config = dict(
    n_experts=64,
    experts_per_token=2,
    moe_layers=[2, 3, 4, 5, 6, 7, 8, 9, 10, 11, 12],
    num_attention_heads=3,
    tie_word_embeddings=True,
    init_std_up=0.045,
)
Below are experts of layer 3 (counted from 0) of a mixture-of-experts language model. Rows are named router (the router's row for the expert), down (a neuron's output weights, with its number) and show model dimensions 0-31. Each number is 128 + 32 x the weight over its row's rms, rounded and kept within 0 to 255. Numbers have three digits each.
Before each expert's rows: "comes before" lists some tokens at least twice as common just after its tokens as in all text; "raises" lists some tokens whose logits its average output raises strongly, later layers aside. This comes from a sample of Wikipedia text that the model never trained on. Tokens count by the router's weight.

# expert 12
comes before: "\n", " The", " In", " It", " and", " He"
raises: "\n", " and", " S"
router:065128129195108112147106146152097134087152125092168074103142135075046116100123129049124120095143
down0:118130165190126135090135119160119143169122194132166146130133146140076112090162113181088112152149
down1:125118072050152205126148106135147111150076116115156179140126158093143159165080124141122117181132
down2:117106085059159153155111072079076127091165170118098148123082140192136084114184158127210109111107
down3:138109132104129166159119081165134122146175099061147157213186116122142086111120135123085122160104
down4:150163061139037089183105124162088113081067148094126080100063131136065091188101141129154127103172
down5:084114175109092127182173154175119158103084159111127124113159130092146107182041092107093074095138
down6:105105119150101163076124136105186106075117138143136096066117125142124196145083111085165129136133
down7:139089094150071158068098159114154134134140127129078094146132173115128117136108081100115112153104
down8:090115097075169115106185136181117130094101113132169059113114075101121155147132146097156158148149
down9:112142135080119091133126141135116089150131149141071167149109108109125074141133120176090124190099
down10:167151121141119134165153181187158094081091096118132163128174138154103097172157113076115131143127
down11:158123138155101115114126074068080125102141100137122108107140073200106139101153150153137109159159
down12:156181072134109159154077122143140166123170122153119114103110143138113094160110104200092135187138
down13:126148119118175147096132083127165074133186107122157134145101147145140131129158100101133143123087
down14:120155140137112111183136143078194090091143161171143151159115181119123062130076118133189121149128
down15:110100132164135076118165124107110116148154086157141137123127150120172156095150123123094137061106
down16:120149105125075126132147104118111124136162100165098180101153137141150092163107212114134103129089
down17:155135155148143187156138102155092111121141093110091128115176195116157100180111175107172098150117
down18:115111095133126154192140120176146120126136064132091134165129155089148113154143105100106154126063
down19:132164112097138092090143162156149090138141091167049180158172120088163166104074117072159129145127
down20:126092103079181093118156138080127099163153098126141135125145142089140136141121148121127157093121
down21:117125060153092119095156106142136128085164116143098180129137148103149169121062170084147171127095
down22:092078135065155166184116135139116110135073121156162105152145187054105102129177126129123092068177
down23:098167128091201105112070102105133143144099148105148195149147128150128100129093150102146116146167
down24:097087101143152080175150147122116145141177136136111103120106102159134170112131204178135178144110
down25:131090146089147132077124158097132178121120106208186064110127141138123187099086085142115122136158
down26:123129113081136182146102111118124133142127138168164114106081144159121148143129102130124124133128
down27:126133097131085105100168112082149154158098117150114178136145105117126166122162069135157091124155
down28:104098115132120168168082117151118120159110100081158186163097104119181124182110061116142111145114
down29:154121109094101178137073113098075107149147147099131076135127132156125118131128166128129118142033
down30:134094125105113093181117142156128084121100138128121101162114161143129232140105120168128093124127
down31:167163153130084107140174080120141127109100060156124152119107094164135162106072111110091132186162
down32:164158158134175091157169116159134113157102150178126150099151197182182146195103140187121124105114
down33:126129096075086159125092112129132167146150162148122144170092109116103120100099150075117169123080
down34:137190179123165148143145146070102173092141087167129130111119134140136123130147122150118143118144
down35:154091107116160097094185104105114124139132101196086077140095120147098149106124193110159137161176
down36:139138120188183187148128093088098106122125078151093126058121165120150106158160114113126050096129
down37:114163117117158093097220090199147120135188126119113140104113135118084174092091168121112075160161
down38:096165110171083111058107095098163196151137071152114160148117115149136124132154079112092111112135
down39:091058114170121123113157190145153130106160126096107146101098143124135151147079102098125133140079
down40:142121122131128094168152127188127151162099148178169106102070111097116134108097151101170114159138
down41:143169156112103107127159145112155153137147137059041091095117117129117083087127071167119072070140
down42:164047096133149120139163087090102178096088172109148105026134133157127152119103150108105140128159
down43:122120119122141170129141097164158078167160098073184148218204130110127091127115145171125150141118
down44:050134094154155118154158137149080158128115139149135138071091078196142113132094163041153179144073
down45:115121160184085134177080096117199120103169106142184140093135143136115089132110129138134134111156
down46:121148143138099095152197108053138109084140123165139155127171124081168142140175086139159170160127
down47:168162111068134212085128146131097158098123131124101147118109014165144183140147126089132129197149
down48:084136104094176177131068111128138093156125131123136112153094085165158108110196098163104108202114
down49:113073175119078133116085110140096125120104136215141130151115122084132132118168167096216174089146
down50:118129106086191155105115104107129129132074088141159162133080151100132055153143226156142148111082
down51:166102200108156147100164151083104174105107169180113077121115131149121141084109132096076116114153
down52:143071085091107124077124110085116095158101206160117087094153151179104112158102105116111155121104
down53:132146145133079161216138126130119174140098130122095074109116109145109136148141064120126184125083
down54:152155126062104139091154141151132128091153153182182074074087171146072139127097179167188161133126
down55:133184125106164165122168148153168127153136136154113106133114124118127166122187119122132146133122

# expert 35
comes before: "|", "\n", "-", "The", "==", "In"
raises: ").", "1).", "8).", "5).", "2).", "7)."
router:170111128157127092196185171132028125129142111163133100109170112124014117142129144121128000172162
down0:181165172146166113149136196145147237088187094157137148162130147090162090132112098071187142103144
down1:110110171144122133138177121107149116132149102124101091157148109147114106130073162134096123100167
down2:148126105163152159134118100098138172079166111179104185145140124117129149157134095142088119107089
down3:097217093077123150108058132090158196127086142107127170145135131104145121116102078107157143089071
down4:152127140169139122080101098111182111033120106115134117110111091199106167101145170149157092155131
down5:121088148105109152137144091144120070178117152107146098074159181119184066170141081141157100090140
down6:094145134123090120142119133106156161114153120187087178173131127098092104151137138112097159109110
down7:119178182086136132146111131138154149174166103103135170104109169149120130124066091058152157085110
down8:121030059121135126100125127145121118089136147131144114092155108144139132151136131151137089173146
down9:113155201090074116180123165115135102055133156092150140171069097123097144151143126117181142189148
down10:085043134105126141118162127149110066189080205195154098141089126088066132175093061103113095078158
down11:104131096108102160057147059157149105105113137155086130100179128135147194156133127151078128134059
down12:133050174081117169127133135138101018108132146146138065163165142092117105166087130154083154115160
down13:169222146105151161150100151166139182099126139108141200101134138109134138111182122109158159133103
down14:093095128104161085088169153095089059211112124121166126134141120133143097116131185214067166095144
down15:089171078075110122134112132128113181107119193117136119153162114108110098121130100104136121123085
down16:135154143087174071146122120101135166188177106149138178079129136109139077095144125141148182128169
down17:122146057163117193116117111134127149108111160154115110147164150042097165155111139113063079084131
down18:163150096122145173136170119193135087172115197125137094157131132100121123104074077138101098125107
down19:079172143092174122145063097155125155160135126159102180092117176154164067148091097117162190094123
down20:108134087172154112137085164154118096090143117153123155128096160124130102120101126185136098118157
down21:136085119106153095149152152144130077115118095123122091153180133125117147087146147122115168146160
down22:162190150146125150138101136069130160101138132141162137141129085082100140109101156142142138135147
down23:164112173160137120095134106151110207130111213096153132121117189148133115153117079126146119100070
down24:163146158118169118135141154142092189159072164077098163136106142107132120133068097126147127083129
down25:130158209042105098129124201198119115180173121130144125125069135115170109080106084087112147103120
down26:130204153124185136151148108137154153024149093119140188140125110158137137120167125147179122157136
down27:164177141054095152134132112124112140111091182075182109147094141163117155157158135134159115155171
down28:100062087090118105112130151200159052171162196125188053151091171086137112153138053121112127130097
down29:064168131158177118097151144134100132163123152097065157131125107130127092150068170161097145078131
down30:092105078125108144150108155104102096136150127177100117166172096060107120114152132137095097146154
down31:133182152085167181132081150174145160121101147097182182125105185112147117115132098104196144137110
down32:050064139164085159113114119093080090115123097194149120087087132102127177132138164149102127104137
down33:078058074124100172127095108063108092147124101166169094097148114110121134122129144175103132126160
down34:118099095152119167153054083093169135081124150146150143154134113067130152156182103128124106108139
down35:163195151097065134081136094148177140160192176126100137136107141149109164133119116107133138105094
down36:070175134187116161164050159141132189107119144129175131138125092138133142135154061054127145146050
down37:115131192154124154098114161122106136137148068151164096091116155169167112133101144149124080142168
down38:180127112133111157138133146152198105199214070112156101147154111091153113101089105167063184068125
down39:118031154146098094173182076103119011097145155152161117133127101165096166145156165142111136137178
down40:171129128174169082150139178101154129178172082119157145124146120062139110056122118128132156115126
down41:141162115133129116129107122073139146103133099180090139137169093087107089120132077136077147077114
down42:150156067078195101081164132205117191143134097088077115130109154157159101106039128078144108097091
down43:154202133131134167129085137122166169114152173164115131156131125028111125155137070098084142107102
down44:123196159135129138098123177136173187095121155125123145129120136088149134138120125139128121107093
down45:071098122161139097116056123093122057144097120175157117165148101051134069145150168110130121134155
down46:147226089094105195137085112112162133070112151143122154152116112127103150170153102118092113146120
down47:209205091106163155170125119175117099072183153137146127120157145094150130191162117108094144092183
down48:107066122045172126128175137213114123124152133111157155162117213110154122145093098102143087148083
down49:102113099151143092105190104083144031137141154151144126101154073143123100151099200171107130124134
down50:163195121133130143119052135099158181143143086145138150151140118053117140119115101126134133133108
down51:129109164127076145172186088074131087032109212144177075200112121158070109116122123108140113176142
down52:163134107142117127108141127077121189149082085113116104100088084217092215105135098089118107132097
down53:151103119176150070145165145095111204169142144189075106181186126099110066118112159092086112112163
down54:142168114141139113108124155097137205151175045178089164062150104148142033089095142135105136075130
down55:129181127134204131116124103097132200153132135090082139095155159151131157171059079077137120107147

# expert 7
comes before: " of", ".", " in", " and", ",", "s,"
raises: ".", " and", "-", " of", ",", " to"
router:062137127157131099095096174147146171127149111138104084129172153118125057079132156089113121111039
down0:092078177107148114116162094133136128124074117116147165154044123104099130070145122081152132078133
down1:064079118142149076158195076146173113156102121150129160184134107124081116076151051098081093128128
down2:152164099085091189063134114093180159103101101122161184102115079160131128103120103146124086167111
down3:119147207148096127118202143163126123118168133199118100104178155155049110093062114148102133163165
down4:144141124045117137070135158108132192127140078115093176113134073148159137146129098090179181153089
down5:112150132098129127053114144110123124160091167125139109163184123157149065158100112153102105137130
down6:100173055091169102060105107104162180140153199124133135149105133125149099118171141156137114151103
down7:111122095121120054167137125141111097146143058102139179113052142165166115095111082099170110110104
down8:185162153117168116206145158097124111118139138122165106104129134088107071088126119147076056108159
down9:141163119140118056112107121099101095129162132152148186080119116140132104071093105087212174070127
down10:112143084106092101118189139112111109090163092134138131117135113126100138131087115170126168135096
down11:151121148117107159059117168087121114070155136104105135088138098077073129131143103139138173105112
down12:167124146053108203144149094117086143143075113185143143132107137134109181151210137170150068098191
down13:117121171129124125167134113144121118148144123145106149083093127181145160196152089146122078152118
down14:149152142151174143144100100143087146144145079104116114185129149121149120135164144161065093176152
down15:101131109168149157178136148104105143135163182112100115125092164133125179109193140131106125099136
down16:104068149131181084201115165155095169110117168150114062145115100134163109117135115178080096162100
down17:094126147128157067150151132135100078078130115137165114190199112137080156069157088116206136177124
down18:091161104176151086118090090093142111102087109161209157120203093177138095119151152117071088140159
down19:177149160081168106157175062121134089164182118183124102144185137134163153097144127137123139088125
down20:141091109152197167123089134123106135145146078094090143119022085139169160157156154165146194178136
down21:087086174063121143131138145152141171145114139127198094106098126083109109164130101150130127087075
down22:167105157131154177116088120112152164148160169089135100138042082167127104128171177134137148122139
down23:108166167115113111107123146118124096129141088110187143206141167079163160089089125108127071100144
down24:150130083116193167125108090101117087117142169064118131111105121133157123176149213165103095172114
down25:087096136111127151198151096169104100127112107158115082097075063177121102129120118126129164151103
down26:145091104110103111173158143101105095177092132146114188119113152137150103154139143088146089035177
down27:167200067117128077182130157116098143146150110141063174155157172139136142141131148115121063079116
down28:140155176130169147178169090117130148092184139132130096111131146145074129140096102135167126149152
down29:108127203123138127135096199106113159151113119120150101116127167124145173105092125123115073239161
down30:147099101087118166164044099117154151147140085139202150134097112103097185087133144167180070136139
down31:084134114095116159204154100168085127139125149145099141087126178173124043134096155123071122100137
down32:082152111135176146125081130148115213089134112123104186143143129127167096142108150077130147198121
down33:152161167149092103084116194098176142130192129149111163136126119147171144129109159139166096178139
down34:106100143142097155124136091134126100146094143176164118092155115145129127216103180140146154143164
down35:059060150126115143150175014140143126099111130174069128144086167126127101122079121084086162088097
down36:143126178124064145057200178125218084122169107121088159112146129152098077104070202109102179098167
down37:150135105142121158131109099172132112134133108130094148094081127108183032144142189158066166152186
down38:115111080108094160086102154114104114127086181105088079157109129123079085164140124141113137158079
down39:105112105103059078115201140115123073133080086178217134117127098125094138061146117112121109134196
down40:145184117174115120142096096124121196100147114182084138134097103083121109130111135128143141096064
down41:150110122111170107052146165119155053163113100122152098200117190081119160124131093118154118119141
down42:167153108110092175093071072135152166105160187128132160126120051174086202123169141151108157173122
down43:144163131020130158153115170119117171147122123149133217164157122108190128153150119105131140093088
down44:097172078123051122057090111168149180116093082159168184141107171157116081178087130069174165145095
down45:085147134112148193139082091076136096140073118147116149197133127137139137162079067113107085126082
down46:098144165151080084156136139141113074078101104106112105095073154138132147211068071187165073164161
down47:163136184063154146109095147113091099123102085133071156173084117148170167149161090162164122116089
down48:147116134138143158096066157130125123139144108149127067150089161096123130187135159078197119132169
down49:082128102132123124119205096124104092131133145119096120083101130140069111113123172120122149125185
down50:122120107178112071219146087152113188130128186154125120116185147110115137120129134116120134108095
down51:067079116119194185131153123109138150114116102157121092116118114139117090104138132205101099151132
down52:146100101058162108122121121138133191114101134120112144181110078200142140110078197094152186168070
down53:096120141120167121103139150163169143127100138086172116084174110192114112142104153127108162093166
down54:091121190124115106058144122112164091150131137154183086074151093153080134087113153119142130091162
down55:107175171082108145119115155115183180127170133157143103123102100135147159113094214130149108071113